{"n_experts": 40, "vocab_size": 18323, "positions": "rope", "rope_base": 26300.0, "init_std_up": 0.0221, "beta2": 0.95, "schedule": "wsd", "seq_len": 1024, "dataset": "wikipedia_en"}
Below are experts of layer 5 (counted from 0) of a mixture-of-experts language model. Rows are named router (the router's row for the expert), gate (a neuron's input weights, with its number), up (a neuron's input weights, with its number), down (a neuron's output weights, with its number) and show model dimensions 256-383. Each number is 128 + 32 x the weight over its row's rms, rounded and kept within 0 to 255. Numbers have three digits each.
After each expert's rows: "mostly gets" lists some tokens that are sent to it at least half of the time; "comes before" lists some tokens at least twice as common just after its tokens as in all text. This comes from a sample of Wikipedia text that the model never trained on. Tokens count by the router's weight.

# expert 36
router:130114147094057133148101072109200163178091137145167138168148148087085198129185126182139121121100091116125096130148171132147128117106146151085178134206138175150094080118153066128075117111169120122136092138147090107058133124126067102123118129124056091116125136170160115144151128172119113057137058200178127134161091116095127140149156123165104154169080113192136181145112134121090169059110
gate3:053122138128153204101108117135181109157145167080170129118086134119157070149123124179084137066092120081100141160185157090135120129112084171136146174103166162122104107115152140100128146150111102144162117162119121171178092119184131114112091115141091139100155118097133089159144175152079136127137163113203107106085110171182120155118153108173089112164202159082163109137153147155160179127110
up3:119130139068111128132096076089082102079143045130127123104150165097137129138113134112129119158091115199152125081165100094153151104140141120099067088127079120181090188146138128168184143120140160072114120152166138052063111109117056110067137111153135115092098135141137133093132088138087136137135090105065111174164081124162112176112111159111085144119050114127133143141154146165070094153137
down3:158108109108051061136109081187118136173084123166179137175194134139122140102174108127105102075111065173099117077114143064137172101138103138110117087159148104115081115084123150127120161173176124135135146149163126154103090137151100152130080104191121083098154155165138046102168110116125124094078171103112118162090129110154113151137210134128098121130129138166083124166142138123078143173155
gate4:174176122099151177109142112095114144101112073092125119113172145128123122159118162151149143125091057071102114158151133128099119139111136095117140115105093103162090169072096113113141071182069108225130133144150123114090111082160100073150228077126136143148098182150206165139143128178133160114119196125099110189146108145128131120084110105123102170088147163139131180173097144157168103176065
up4:191105131104178144125096179141132143138146147075153155090157136106056108114151156120125070186123135126154132131158129176155135152124118128155164138159051118132138166151132142105182073165091086191117121148150132165143174112117114085134176110120094169147114152179190137162173163141086185155129220162148106234170109156142129141114124077155134117154104099109127159172085124057073119190083
down4:154135102080192196099116130116118157109094125108104134177189172158125148125121149099157148150143129168116171113146114161106103116161076122103081107143110185133194162110150129063165174142130157068119136104057099141158171131098097112078103167120163124142158127110127152114142106146115102151109082146179090123067117165153168161152148041085144125205164142125132043171173100084123099147144
mostly gets: " |", " people", "ors", " Church", " —;", " They"
comes before: " ", "\n", " 0", " 1", " —", " 2"

# expert 19
router:062082115184086140126125131125111065117105161121108147143137157170099126158175157137088115135152128151130120141150160053127150095082157113114123204123124141120157110085172154150098143079164155132090122153165119109079106103093063059112116126176138147141086150121128097090111122133164090142100102116110168183183179146130098101110193124085074135124046113115157138083121138083121135110092
gate1:118160087152106068142116158116076151113119173154116127140170146096082063092148123097091154140074059121174096146124157148128130154130131125128098114119124082073170165101145072117104112106064156177089090111152131160128176188134065119127113131076115140106108138123109143114101171156099133137168116130110108123164140126133116100194155181180129120099129103135090065131138099160113136098166
up1:043134145075153122220124131106111147175172145153144193204128119134111069166120102132161144118153119130148132116128175124155041121074165175122109149123139141136136087152172126187107149194084160140055103137127067160081121171141106136085122085102220105145056148087110148124116118145104191097168124061117094112115070118184119080161108136110148112127167134102113113122124125154139156120153
down1:170169159208115166101120116183099179140099130051110124096161082123121140171136151093106184136134153114125158076126099176037149133127096127175071113166164158115103130177090165064144107127171174096218128116145145133085164070084120141147109147134076112147124089151146070167122122129144145110148146159143136121136153109100102120151173109122052084144130107162132177087089144082192164147176
gate2:121117087126098196146140059132143144157083118126080161128144141173047160152112113103140155076181139177117111173099098108158138093136137128101083160136121116165147097135184132123125141113093118081128141079098105126156115140149063141006153150125116147149133174122113113151164114117175117078090126138088106128088111060126109089112143178080108138184126153152127075093125153101106061130093
up2:168069153134161124133122156087177149097187096105151130160091077118228136126128190119168164095103151059120127084124145094166141087076173123175114093057158151148099130117039096131035125134173121184156126107122146083127053100149161100155183127125126106185119094145141153120115099144100095125121119113114166127143148177153129166100113128203160138113114139116134121173149142193140153125128
down2:116147134127130099122140052123148136205143104190085146168140108127138156159097136099159106083173092157125117141081155085113154077124154124073146103088154095175075140113157117141160182158057167132115106094145177153137119143134143146111114136135114189170135099102139168172083151107117145130101116160114099068125107138130082106112083147174067159149123112148097155098095133155133125155157
mostly gets: " football", "°W", " Cup", " Player", " JPL", " FW"
comes before: " |", " League", ";", ":", " 0", " team"

# expert 4
router:134109166138116155165087157087138074104090122091111181124118120114080126102173110177101090143067105148109102139193137109169147096141156164110162152145174142125101146157113116067061107131136063152145071157137132113090157120192109090085141121179131093120093171170133136166127115142143121144108148200172135198167157126099160168082149143127065157113102178144118137127115166084148074113078
gate4:154123197145131116114157099161099065119127142134054122120091133109178157125147137198095185192087084162136144120133124114168106103088150193119115140084098113126097133144091166172106073079083134136091088163149135166071120157079146096193105192091129171156082156128098152090141127099118097136102111148079122142136085117105085142133147118149132156161067160136110156096117156176083144166149
up4:066180123141125183098163173116158142159167102132137153116126134110128151140116127101076069151132127148139176073103133164143171154183081116123159163137126151167178118107131078089170130184149170122144110060137131070175137124167151113136106171124179077132165106124178103117117184140182126110101123100149117179113134078098148141137130063145092085111145106092157091105180056104119173099158
down4:160174112122124154166071131160069131086140114094165175066074155094131185103125107201063226079093174097140158104111121142065148068107136160119139111149116125144107115100150124126099149073077115165138099124116118147181088152134139092088130140144143050119117100120115112116199127106128102140096104151167149162142144128112111131106135172103114127166167113075165093137104185125156062174141
gate5:158101137135112108167185145129139117132155091126195110135018116144143132080141110143135097184138174090123176091166100135108065097177114127199174166144142145159149068116140129172085115132131130150120124185165062111124116072131170109131134122167175153126094081187118083166142134089143166110120126110104165112106160109145138136132147112107156088104095115151130153133093110139111102103092
up5:174090104128186101193113155141122127139102185146096122138135148144108108154126100106108103131159116107100105164225132229132131156153176154113083139084111137137115207155148141111097094120137085129145136114100152142159162111092175112150130121078075106125108084160116102111106152159149114142120164135124167122140108169109185165137120112116146068061167159099097106133122106158125086086142
down5:121148114123190154080085169149158177169178077153116117177155095169163131146153048085142125140141116067126141177142138127136060148133117107127143109121092145063156133121165118098118125147141105114081100144125105163151192105117104171086122090070110113082106136193151114088195140189145129012162120057101159161131206157092142110168134168127165078147146148095112147081129105105183114132161
mostly gets: "\n", " Sh", " Ch", " ch", " N", " Kingdom:"
comes before: "-", "|", "\n", "The", "In", "=="

# expert 18
router:120051141138096153134128102080164152168093131159104107197127126177110176078175124127121135118087102103136127129139152110212126128097151177118092103129111139196184111163129110136111157131167107117111129136108121165052088099103125113128203103184125070103101144149157144103085085135125071038175107152063082167138114099122084143142122164119088169169105185130134111122108203166090109124040
gate0:098084142097153165142132094083146148099137140093179124107124135228128142152125105163114123104113067077076096165127149095189117108136134143100105133069135085163066118143135107198110116119143103158176138229155106156143149134197155041126161156116102122145173099147115161085102126110156060080153101095151091130146151131133194128170109123142148176116094132172155128079138089129069133118138
up0:118120130185139109121162158144084093165167142109198123079104105198133115123131077139177053110096086128116139141151105190121115152121065120110108112105097114082121111094138133128099165095131164173114125193125066147129163135153149120127142133094104180151123158162109107115090141096114117118145224119147055122144116098109169172120163071106168151128180144098185157158161177157113101167110
down0:119187137124116099134149171176105129100067123142123123100120121105133187146148125124125126098129157134126122122104122092131140138129111139102158162163170078179202160062109137118101187090155114141086125112144117100081103114140131081080131133101115137107110117109139159102141100095116152115145141124072120112142076139083143080255154135128124099120126134150062096123124108119109142118196
gate1:141083153110131155125117174098183150086150144146120134148150147149140128094138100148158038200141104124121164103161142119130137103158154144194139163104104147137159089087133082141103160096132104101107135106095104089071107151122153066189148119092074146067107084175170093067129104163163151091170139129142156126156148136083145170069118102163149112165080151119104164090151135105168144125083
up1:155071125186130176054127142101118096129144163087153085086126138110125109149156076161155095150153128126122152070099098134098078114100097151124124190126089088112131140118145191165076144131135089099113137162088092159128200122133136080164112178111089216179158163171138065134135103138096100135125128189141107180089112101118107132137150081152196089138073102081169167126108145114105120112127
down1:058107146130162168148152148102157073157134133082129137085194067144089164102132099106098176143135164112069138161105146086139112135105174100166075108139093107124132106162136104153196091036097099102116172159140147186078117116097154178181154113068154126174155100150144133158140081119119155121154147134141116145109178098145077103087180112140112131123185107094121140084117104120121082150117
mostly gets: ",", "s,", " in", "In", "),", "e,"
comes before: " the", " The", " and", " a", " He", " In"

# expert 11
router:123085108122099133127118184146134090092114114132113121202130157090108123146161140127093122099144138149098126153105151131185080121135141153119106133107098181178129107154121117109094088123135120096162151213116184097081091133151048102091151092088153126087082120108119150135116130165150132085094087100079110148142117182120134134125131171074122203161134199164121109141107099087105125144141
gate1:075120106096150100112172126151129071138195057115163145177175198151135107081045168162115132101125119099080151210099146137164161094174104096110129110134155124124106119086144160109113128128099077191140120171213114139149169094198127081136145168135083077134108092061072166165140145190154119106171079137141118159137129097120109098135170136118141143139125177168088112175127131123150193102103
up1:107122103105111107128183097096168067115120105088173196210129143140126127087127159170131112157161082113139144162157081165184097136161135141144158116112149115083070170170148150138135112114151095209112100139178117137140130095163105139201177114078087135125149117088161071124134116119168149059214091076049098094112117131103135090136179114144157105103105162181111121114101119105149123126093
down1:138125110134164155132172133132139106120082152086104116104154061139132082130149129091110149151130149107099163107146144130138096151073152081146159161091173114139230167127067160173092156162173085094162136133117146148066147122135133147141154079142191167123179156168183111117134155157146079079076189149152176152148121146180172139152135082074136107130154110120048140140222103114125116130147
gate2:175143175163144181195142123103179131133051137138178082110112165103142139054065121155114085135124116148186135118175103151158159133118087121110138145132166153102138096159130093100114144139146154156161122156085149149116140188132119173189147101146153097156170145087146131118120155171131136159097149094134139135165145077122089121135121152128209111144178100118162087095144120182122127126147
up2:164115092208101112100092058111065165158104130123129119110126163128107152146134102144137182099152124133117128092112095115096114129149121145111117176149114132092186145192117159141081133156141096148097141183120138108100151113134127088169135146205092176168097103126108084167225136104105081172159103143125096162100122144098110134132100142117114115130111132092131114167185112159111155069151
down2:126103147066109124146152127158149215098139156175127141166089118126127125174193160150108101124129139109100167073119134146138175123104144109173110091060181172116147161067131128161106185172096174147114092149090080149163152119082154115102111163204163115085154110121102094107098121149078159099111117109091120106107196109085137102155146107101157079114113200169111147134173153125077158178162
mostly gets: " 4", " 1", " 2", " 5", "5", "1"
comes before: " |", "5", "3", "8", "4", "6"

# expert 32
router:109126153130082100138136068060146136138116130145108140164116170109138126100192128134105096103086103152056109085167125074158152117136181160108170146145098145099121110120097130125110153162145067106069147134105119068122142140101115113125134122195159089146115111171141115133105101163163103083151103159130143201143135146096051087187117167104121192158146170110096118103143124165132130140128
gate3:111171084152088102153167122119182108081153128174128121112160127085140163115117138146104164115178172104152151100156070149096061139127133174119111124155131126132146148160116196122055092116168093127127144164105112141144089157119154137117119106144100182121113171137099165116132108139129132126041087130114143152120167149095080117161081116112176151117200130082104102184111161125103117201109
up3:101156143162134137129143118195091172105076127145113097160095182118150127154115023147126081100121197178139107128151114104175112133124123121174112116146098116132125117128139127112215157141113165089117160152130111101106154142093125146165126112097100129097114054143123162207161141150130147137140152080132149113130118078072197143137123163185126165088108109151117116119152142169096121171110
down3:161170143056128172136153118094127099148131105120150111129092157161109126149146155152130150149111167125153156095084171135151135159104136098092150060142143121123115165094116124096085072161173113123102085171163082117098139105159166067172103109117117085129131101090120138142109182105106099107168123138135108114108132158155183141108086134103177072125111092120124144125072159118097112106163
gate4:091167151184096114059151145139120111118117109175116115136133153204114161168128119155123107129115193109139144179163172110127077152085147115143149164113132154161103164134141113104133191135145166113098162079127131140122122121133146140128133195074054129130103139050128090137128170145088172093119152160158187140156160142095141162153172110155076103129098141109099116120169180145122126176137
up4:122070101081154167134040119086139120109166100085134138142114085094105161115125090170141150113109086161125127176118149127162173097162176170089126083114096103118147117143123098084093095105177075191187143201145117087130125134125091109093173050155154080073136103189139140141085100136159084181162078112117101178144122120166104177096144156125103112162080181219105170151141113154120121073096
down4:123152152164113110148107118127130106141199096122145119185134105141169067138090128114074082105093179082134189117125109172101112176098094154090179118153083169128134167132126066101238113165116085097084092116109153144107132145091055166090109113178138128112083155134165119108146130241151164133131145142096172176111094107111151135141098143138161115143145162113155130072187093175102116096171
mostly gets: " ===", " due", " at", " near", " off", " en"
comes before: "-", " the", "|", "ed", "ing", " least"

# expert 12
router:118099093141103144096095072145180209131126161125160093123158132118098121132206142144096141136090114143053108170160156135175129109144171123099114120132063134120102096097132138121040163150173120129118079171144109140092144108129066065107171105160112115154104105184149124122149146153152102145087074172142114168187122127130170133108149184161096207172144156168155177143134113140087116098120
gate1:114156122102082132128169147074122134127144123146112107143140153125125150074129138104077137126042016103097121089085137125144144081090242137094112070162189138175078124153143125142099128112159124085084082110165097101127088155174123154128196074117135124129079099152158154092133113103149139141156100096131140136165165042152081111085103156153136138114159163156095133105136139128181123179027
up1:104205090093122089090092116124084110158143133146125139138152135131111088124171114150059177091094123139100151122125112102118130140158183136085105121071184103156082105143172153153146134155145140188120116136154094131146107178124126158104085122161152155141122163135108161089159150117149149110129095095131198121112160143154073084068133085108188171109158132139134133095081127099124079193084
down1:145182218176068106109139148156132069132123163133094132167110127092097135111143097081162083090167175096071116172113126147130104147164122129099134137095090100113047110141143170091124120133102159179178149149062092155124142098103142098094073174131137136122111143145121094128120118094129160115100124140126170164146127204136102135159064118101191136129139121079176165101143108097116072131143
gate2:143128147148218050108093162148172134192142093129139096125156145132079110061123080098112154170128093141180074102114119134101174098216103110137113143148188123104115134116151121068134093097120149167097124133172077168127133126096101043134120121074095134102127052085120106121140144108167116118190144113129121220158101133081160145073100155122107124083107127133095150138109134092112161148143
up2:156166129171105196219107106111156095136123164144131150133079114131144147127110140185116131134157141166100131136127114106118078148169117198092149103138089122200166129189064091140083088140171173093099146152067157152125143145063149149150138101076091114152120135114130153159105095159115139161148092135145147154136125130172129103139186118096080140103143125117130074108166134147135117106114
down2:106106128141096098089113134156050090169118063119085085174106079126205158118153135063110124096091107137099124173119128098130132100102190095102118168126089093068091088111133151144123107112122128085111146188115185109130120130171121119158075102164098114065141144081130106081112157128146207211195107100123125123086162138149121108158101116118198185082096127157146205123132088160151141070133
mostly gets: "|", " while", " 0;", " |", "==See", " 2;"
comes before: "\n", " ", " The", " 0", " 1", " —"

# expert 38
router:075085134102103112161154088073176068118162147166100107178117114173115114146110088158142112130127137116101116147137146095178179135137130160077166149181139194142082073058132103159072158128163143129135033119141109114098130074145091106071176136110101099133118137106129101116092132192131111044092091081132123138137108117091120128124172160107128182159147165112093127085103180109139108124027
gate0:155157151057123066114142078166101125132059185128067110089130169125086119125114211182126190110130188154143141151121117070086117126116189149151128165130084110196180065180076093163084112128169116168069150161174139082117155167113171136079205084093117138150092203101120146106136085114176163143164089124079150133134157184152131150154158165154072081090089136118173102094118174106108098110118
up0:111178100116124111136158139172137088095110209090118087108139207104085072184093131173097170137139228126127122137117127120114107147139107152200130138138101131163084123188078104140136098125136092118084077137158147139150151171072170141114187124079161122132105141095118173120136111122171129160151150077123075096122096068112075096116145084112113121157153131069194127084104106128097107145151
down0:149181128151170090177103162031105128062119146115114114120177122122134179147168163185169124113141171181125119115108122156122116152147121169134097129139115099135133086167119093110093142060057098142098085161169121118140194163084141126139118134082087113097093104164125156143128124083135073173127141150193136110109093110165174128149139137178176135171116183176091144055105141088137143120179
gate1:116060130168086069101174147123136096110138110131117104103101149176079088157167119161181161058149037089100158158136107105141147123110133056128062146088095088124100127150145132123163106107089089127157179105154144184131118089199075121101177147157099134111168196142139092140134148164141083141115121135106121099142125128135181166105141117149105179143084199108076108114135114165114138116120
up1:069115159105105162133097108175101108186109112091119084158176145079180151129127225103126056125122192118122074133142094094109104116124096215092127179095149129168118059145138080092104142116139131173158143163104125083114140126104167177159092119119158094126137080118150196139129113100155104132143139123119177114112184200120124165140075182163129120136142134175157137162127182074151095101130
down1:105140163120096105041157109141166151126098108161147129095164178189118131135236111141157152109100116142126171127151165089090111108145116127174088149093117136123169147141142154094121098060117133136157148132134138190106078159127202114060102133110104111159168152076066080094128103061123129121083070133110169163074132136122115186104082122161066116141108094131132119171133116127137118104133
mostly gets: "ics", "ers", " they", " members", "ins", "ets"
comes before: " of", " and", " in", " were", " are", "."

# expert 9
router:131146122096085157144165130090162082081130109136086128189120088119119169117079137130105111071108091125117116139151155179178102090138186131139110153104137103146110128147183083124064093142141133106179144178135133127085087098170123103064139103149130100075081155124172189133118130105142165057094144110070116178119154154123148201117189135136100146120144177144101136130127159107124168129057
gate3:057094166103134105179136110141135128095045074143103072127132174140139157149106139143072111161161104180101073148072132055176130107159110170129120137125188078083095063149094135122118184114140155121188099091156135110110090118109133156049154171131171088099151086112137132127107160136154132096122134139114174104140125117142137144074163158160116112190131141100125120120120106170115100138121
up3:055104121106130119131103158146113121119112154191079136141193132139117151146162141084093054154166133144110088074075101113142070120162087109154102120107183118133160105114076153032112181091088168113133154111120136090131106154115123191088103195101148090127164101070149112160123171068176146107096108127106091108098133086119133141081139101161093092154111105022145139146119120129107088134222
down3:112083130149069083102120143124082086175201159061103111130119115178145089148111140148105192155192149140149247127132105117146088100138116136194117125126215136131198128157095140212136062114118130141144164110151141071074109134084117139141103145079123055137128174101159117123113123128125162081130126111139129085144179171133172117129128141138116142181144180138167120139082106094139126144137
gate4:136151157114103055079065143107110107141116134140111121145157101155143126173125142093055099135131206120163101143095105119075134112094133100168118148147164166138172167161136092123178092153132218124086143140064122138175139072155109115105145150079137090165107109147111160115143166148105164133126092104119148109145125200155175096123179110111107142132099152151124153129085113093119101102151
up4:180095127146145144194065130099106152149139087202085141116098126091125159112111184103194183080143174193149157082141114148119100073123121193089146169084060127081153125134127097120138146170150138166206156081109109089097111200102095149124174105163135173088151121136127098125113127125092120153089167157111153086123201117148143177168128141145142141108144152191172143158137154131162162115126
down4:182128097126123198122121156107087185097140127099141116132111133133167058109154158155122107185108113143081077148085142195135210131098194083161100157127171107055121089073145145129087127159100194117144161068199097148164120135123110128110123133131059164153134108130138130176112095150143145142168162076117120092084127092144120156148103120195102093133145105125134153139110099100175115123132
mostly gets: " of", " on", " for", " or", " about", " over"
comes before: " the", " a", " his", " its", " their", " her"

# expert 0
router:086101155147117134064096111091143110136162140154127121142111098142180123104145133152064119123161168105147120093121177105130157151108146094123065160098134160183173140129202100128110080086167160146144106107121148077103143115114084067064148170146127078073075143150141091143108100144155108091122121088115138157119171162123174172081156110112073179123063197143110157154102126090133170133110
gate1:110064125127135131128105093148111103058143061049154145135098158135142119113119131184139109136099109114125131096088131123178138155116111130182098138149103086138149081099150095148142076093154149156139151203102148071160145095108107116076063168089091147095125082189151170122122142138142166108101101127133123115131139108135117137112158126166119125119102122084207099073136103113080115182115
up1:074166187066142186100132161062089116147138093126146104138088143140136127116138149112115076117146159128140107109104157116132143101057149115185171160111101104131139147103141162095138168182105098063164136133158160102129123122139095135159134092132133100103125185156141110075136113130181070139074099105115111136099134111081128140112181106111154129072128136115130152091093100158144126114141
down1:157146138098117113115071109060086126127130129147155138119156130139095126119056136208137141145132127101078187118109111107150137155145156075088088153157136160166206118127147130150147120129180120167132149099136194209189102146104126147162137096101093134105144078131130132118125136123129094141157140096108108144188099181120150125155124138158074078148103108165085108141113108093103052111094
gate2:149108129173165166094105123095148153107069129111124098079098125176126078131124120161132117107114094134131177122110147118138144147085132112127149176114193095160166032063108142171103135140090067158161109182142127126174150054096101088161182128178132072116088109115145170153140107153128071121113121190080165176166163152098088154105180137132078098145085117158146144106109098108127160070087
up2:159186113135119092164051143092136131150074149138160124155139066136110119111121155105102155103109106188106073115146160091140087152159126168076140125145104099074115206180089111108115122155138167121107122082070121114084081144165176111116095100107079126082142164104121112110119118116171188108132106115119138139128094131106141099141107180143160155080115181064105131148112146195104083201157
down2:146142141137118149060128140106103103189171181148160126143107130181203105182137115137153052075109118185112148141198166088121097101201117152121189161091054156117143103139153116170132070117128076146161115124050112143121124115155087115052129155114131099081128126171145084220157131107148162042167167146127144167136180151114071154128179095098112143154110090137144135128123151127133145087165
mostly gets: "′", " Mar", " between", " (age", " number", " Per"
comes before: " |", "8", "9", "5", "7", "2"

# expert 20
router:090138121089125091142077155075162067060127103126143139141187143123093090168232096110144179163131126154105107124145126115105094100166181117128128154132144131161101129099119092104084102111153098159081064186119144125103119049155123067114101147187097120091091093116160097093164139110147138128120082145081144184130145156121139149068184155096147155160128167117085123136104117142096141118077
gate1:150134142133167145095086097161089143150111170153158175144150101177162154121189144142088197201160149155070113073117141114164087179147169119178116187087113164157191140131138102171195091125099147098111115094074152123151086162140105008151189143143127154124099079140149123107127127142111143150139127165094106121129176186061143146126119098115123106097049159159174147126118128096103166138111
up1:137129101156142126131105125095149143121074132082151082114170148066133172039126154128129118145126149083174098196120092149079129146111083141169081099145167073114078148057160152160116098064135111108172117143133134170084151096147188175137094100117089110104145116100082166134162152107140077164129173131140143180166083142102149120110093142163117155112127146079054122068138119113129132156124
down1:175102140176109209152119110136166129127131124090184125086153175103172159126173133204089162149133187144154122129143113102068199139108164148131102110158142147139147118057083099191156143127115173098077107089143094083110186135108155118159176180143109110105087112169117083121172087096087132194120106129114130135163108142145159135036128143105132148107140121149086176118148184106064122169134
gate2:091122180109126188053136108099093081130083150158088146124136101121125178152162101203133117118131170159078160074133111101089073138161122098133160159139177119122160098165191126101153126078092099097129137061127146111107124124055056099106162143084139146140137122146079111083167131153177110114060062131120106145083141153128168100100175122117131120136128130122131138095104096109149100155123
up2:126099075151145142112148114133124135121081146115115206167087174111113059091188148162193165158103071146155124146097142186125144187129128079121125122153141101125145103103137137135153136160075085151179198187206118116100158221118096111162137146142108167135095195174122129070103166123201090168085098151141074135141070112141142126106139057127128171126129186138123154106080110078157140171097
down2:079103116086111109110160117149124144072113176115124134125052163135134126185121148093125142108135130130153135147131075082088123142118161125139144110096074124092157120151128107078133120092138154114116112112135132110127075201164126158140110147112085142148113080115184146173155124089133126044125164070117123156142113099083085091091137109141143127135162078056171109104165102113138114159147
mostly gets: " ", "O", "X", "TC", "_{", " P."
comes before: " |", "′", " •", "T", "_{", "E"

# expert 3
router:143124149154096117145168132110159085081157140120175122066138079126125104115153134182136123095101112153111124093143113158207152098162170117120151133154122152127114095048122139114092136101149142112137060116135163132093116112133102049127132137164161058067082093151180105111091119182140084076096111140091161166125118184105101137113102135126109160161057200158092183096102110097144138070149
gate4:130122063151159134134155138117130129128135099100164159160111171139140068074141136083149148126164077113105117084146108156072123084133125118153096099131167078164117095117097167160157015088085120138127165146209128145137152093109133112174142171140181121160109101140128121081128157119154091140145107141124134098101086114116112144120143088115165055042086141148159153052149123103088096129157
up4:150132063079134141151115144129104125143168165107167092143059106112074069126142069140081121114160103129139107100107149149065196157140076121097146090109106125149114068092140104144112100123147111118123140098136094123087121079103123110147164130169185150141152173174123125116091133093089086143107155215101111100150143096100134147162183183079153180144146112141074155133103142136070129136090
down4:147163091151141105055144149113124104086136118102116131093159157153173143109137116111159109147154100183082149099150144146102069149109106121167144110123129089162199114119189178082091109076129149091130162157129148150182171133090191113152141176138158132126146102123117111119064226109190111081100149163115106119110125096120148130152109044091137131171125120141127139170163129093160141094115
gate5:183099129106090123090183112130169155119104128123095062131092074181127142093120100153137188123125150115136103069139185065123117146069130161146129146134109148079226110118117142102103078097156140123123111125079128078101109114174133087136133159141118134160083133174119147129173145156109166106120077148152138138157120125111149139127072211134142171081146144098102084141133144149147170090137
up5:068147172111129193174193072099112124119174140103172200163116135123172161121158154141103120165137090156087132154119135147129112140171168063102117140117124142132068132165156096156141188175119119122104127088125169136092093093117160148127157116119109098117116095119153114132130124087188089080121085091099152112126176145130113054102178072168154150168146116139127130110124104080132058161120
down5:094113116052091150099138111071105117063176146156132113136222097114131103097137178146073090133121131127154144104092075165108153170152177103097103128099153144050133120109119102100147079203108081116122150155154104107089136080133124113091134114155085085128155120130131130064121082129133113172148087150077169092177134118099165088151124078106150162149098120128094165099105173106121163150084
mostly gets: "\n", " up", "°", "He", " was", " rest"
comes before: "-", "|", "\n", "The", "In", "=="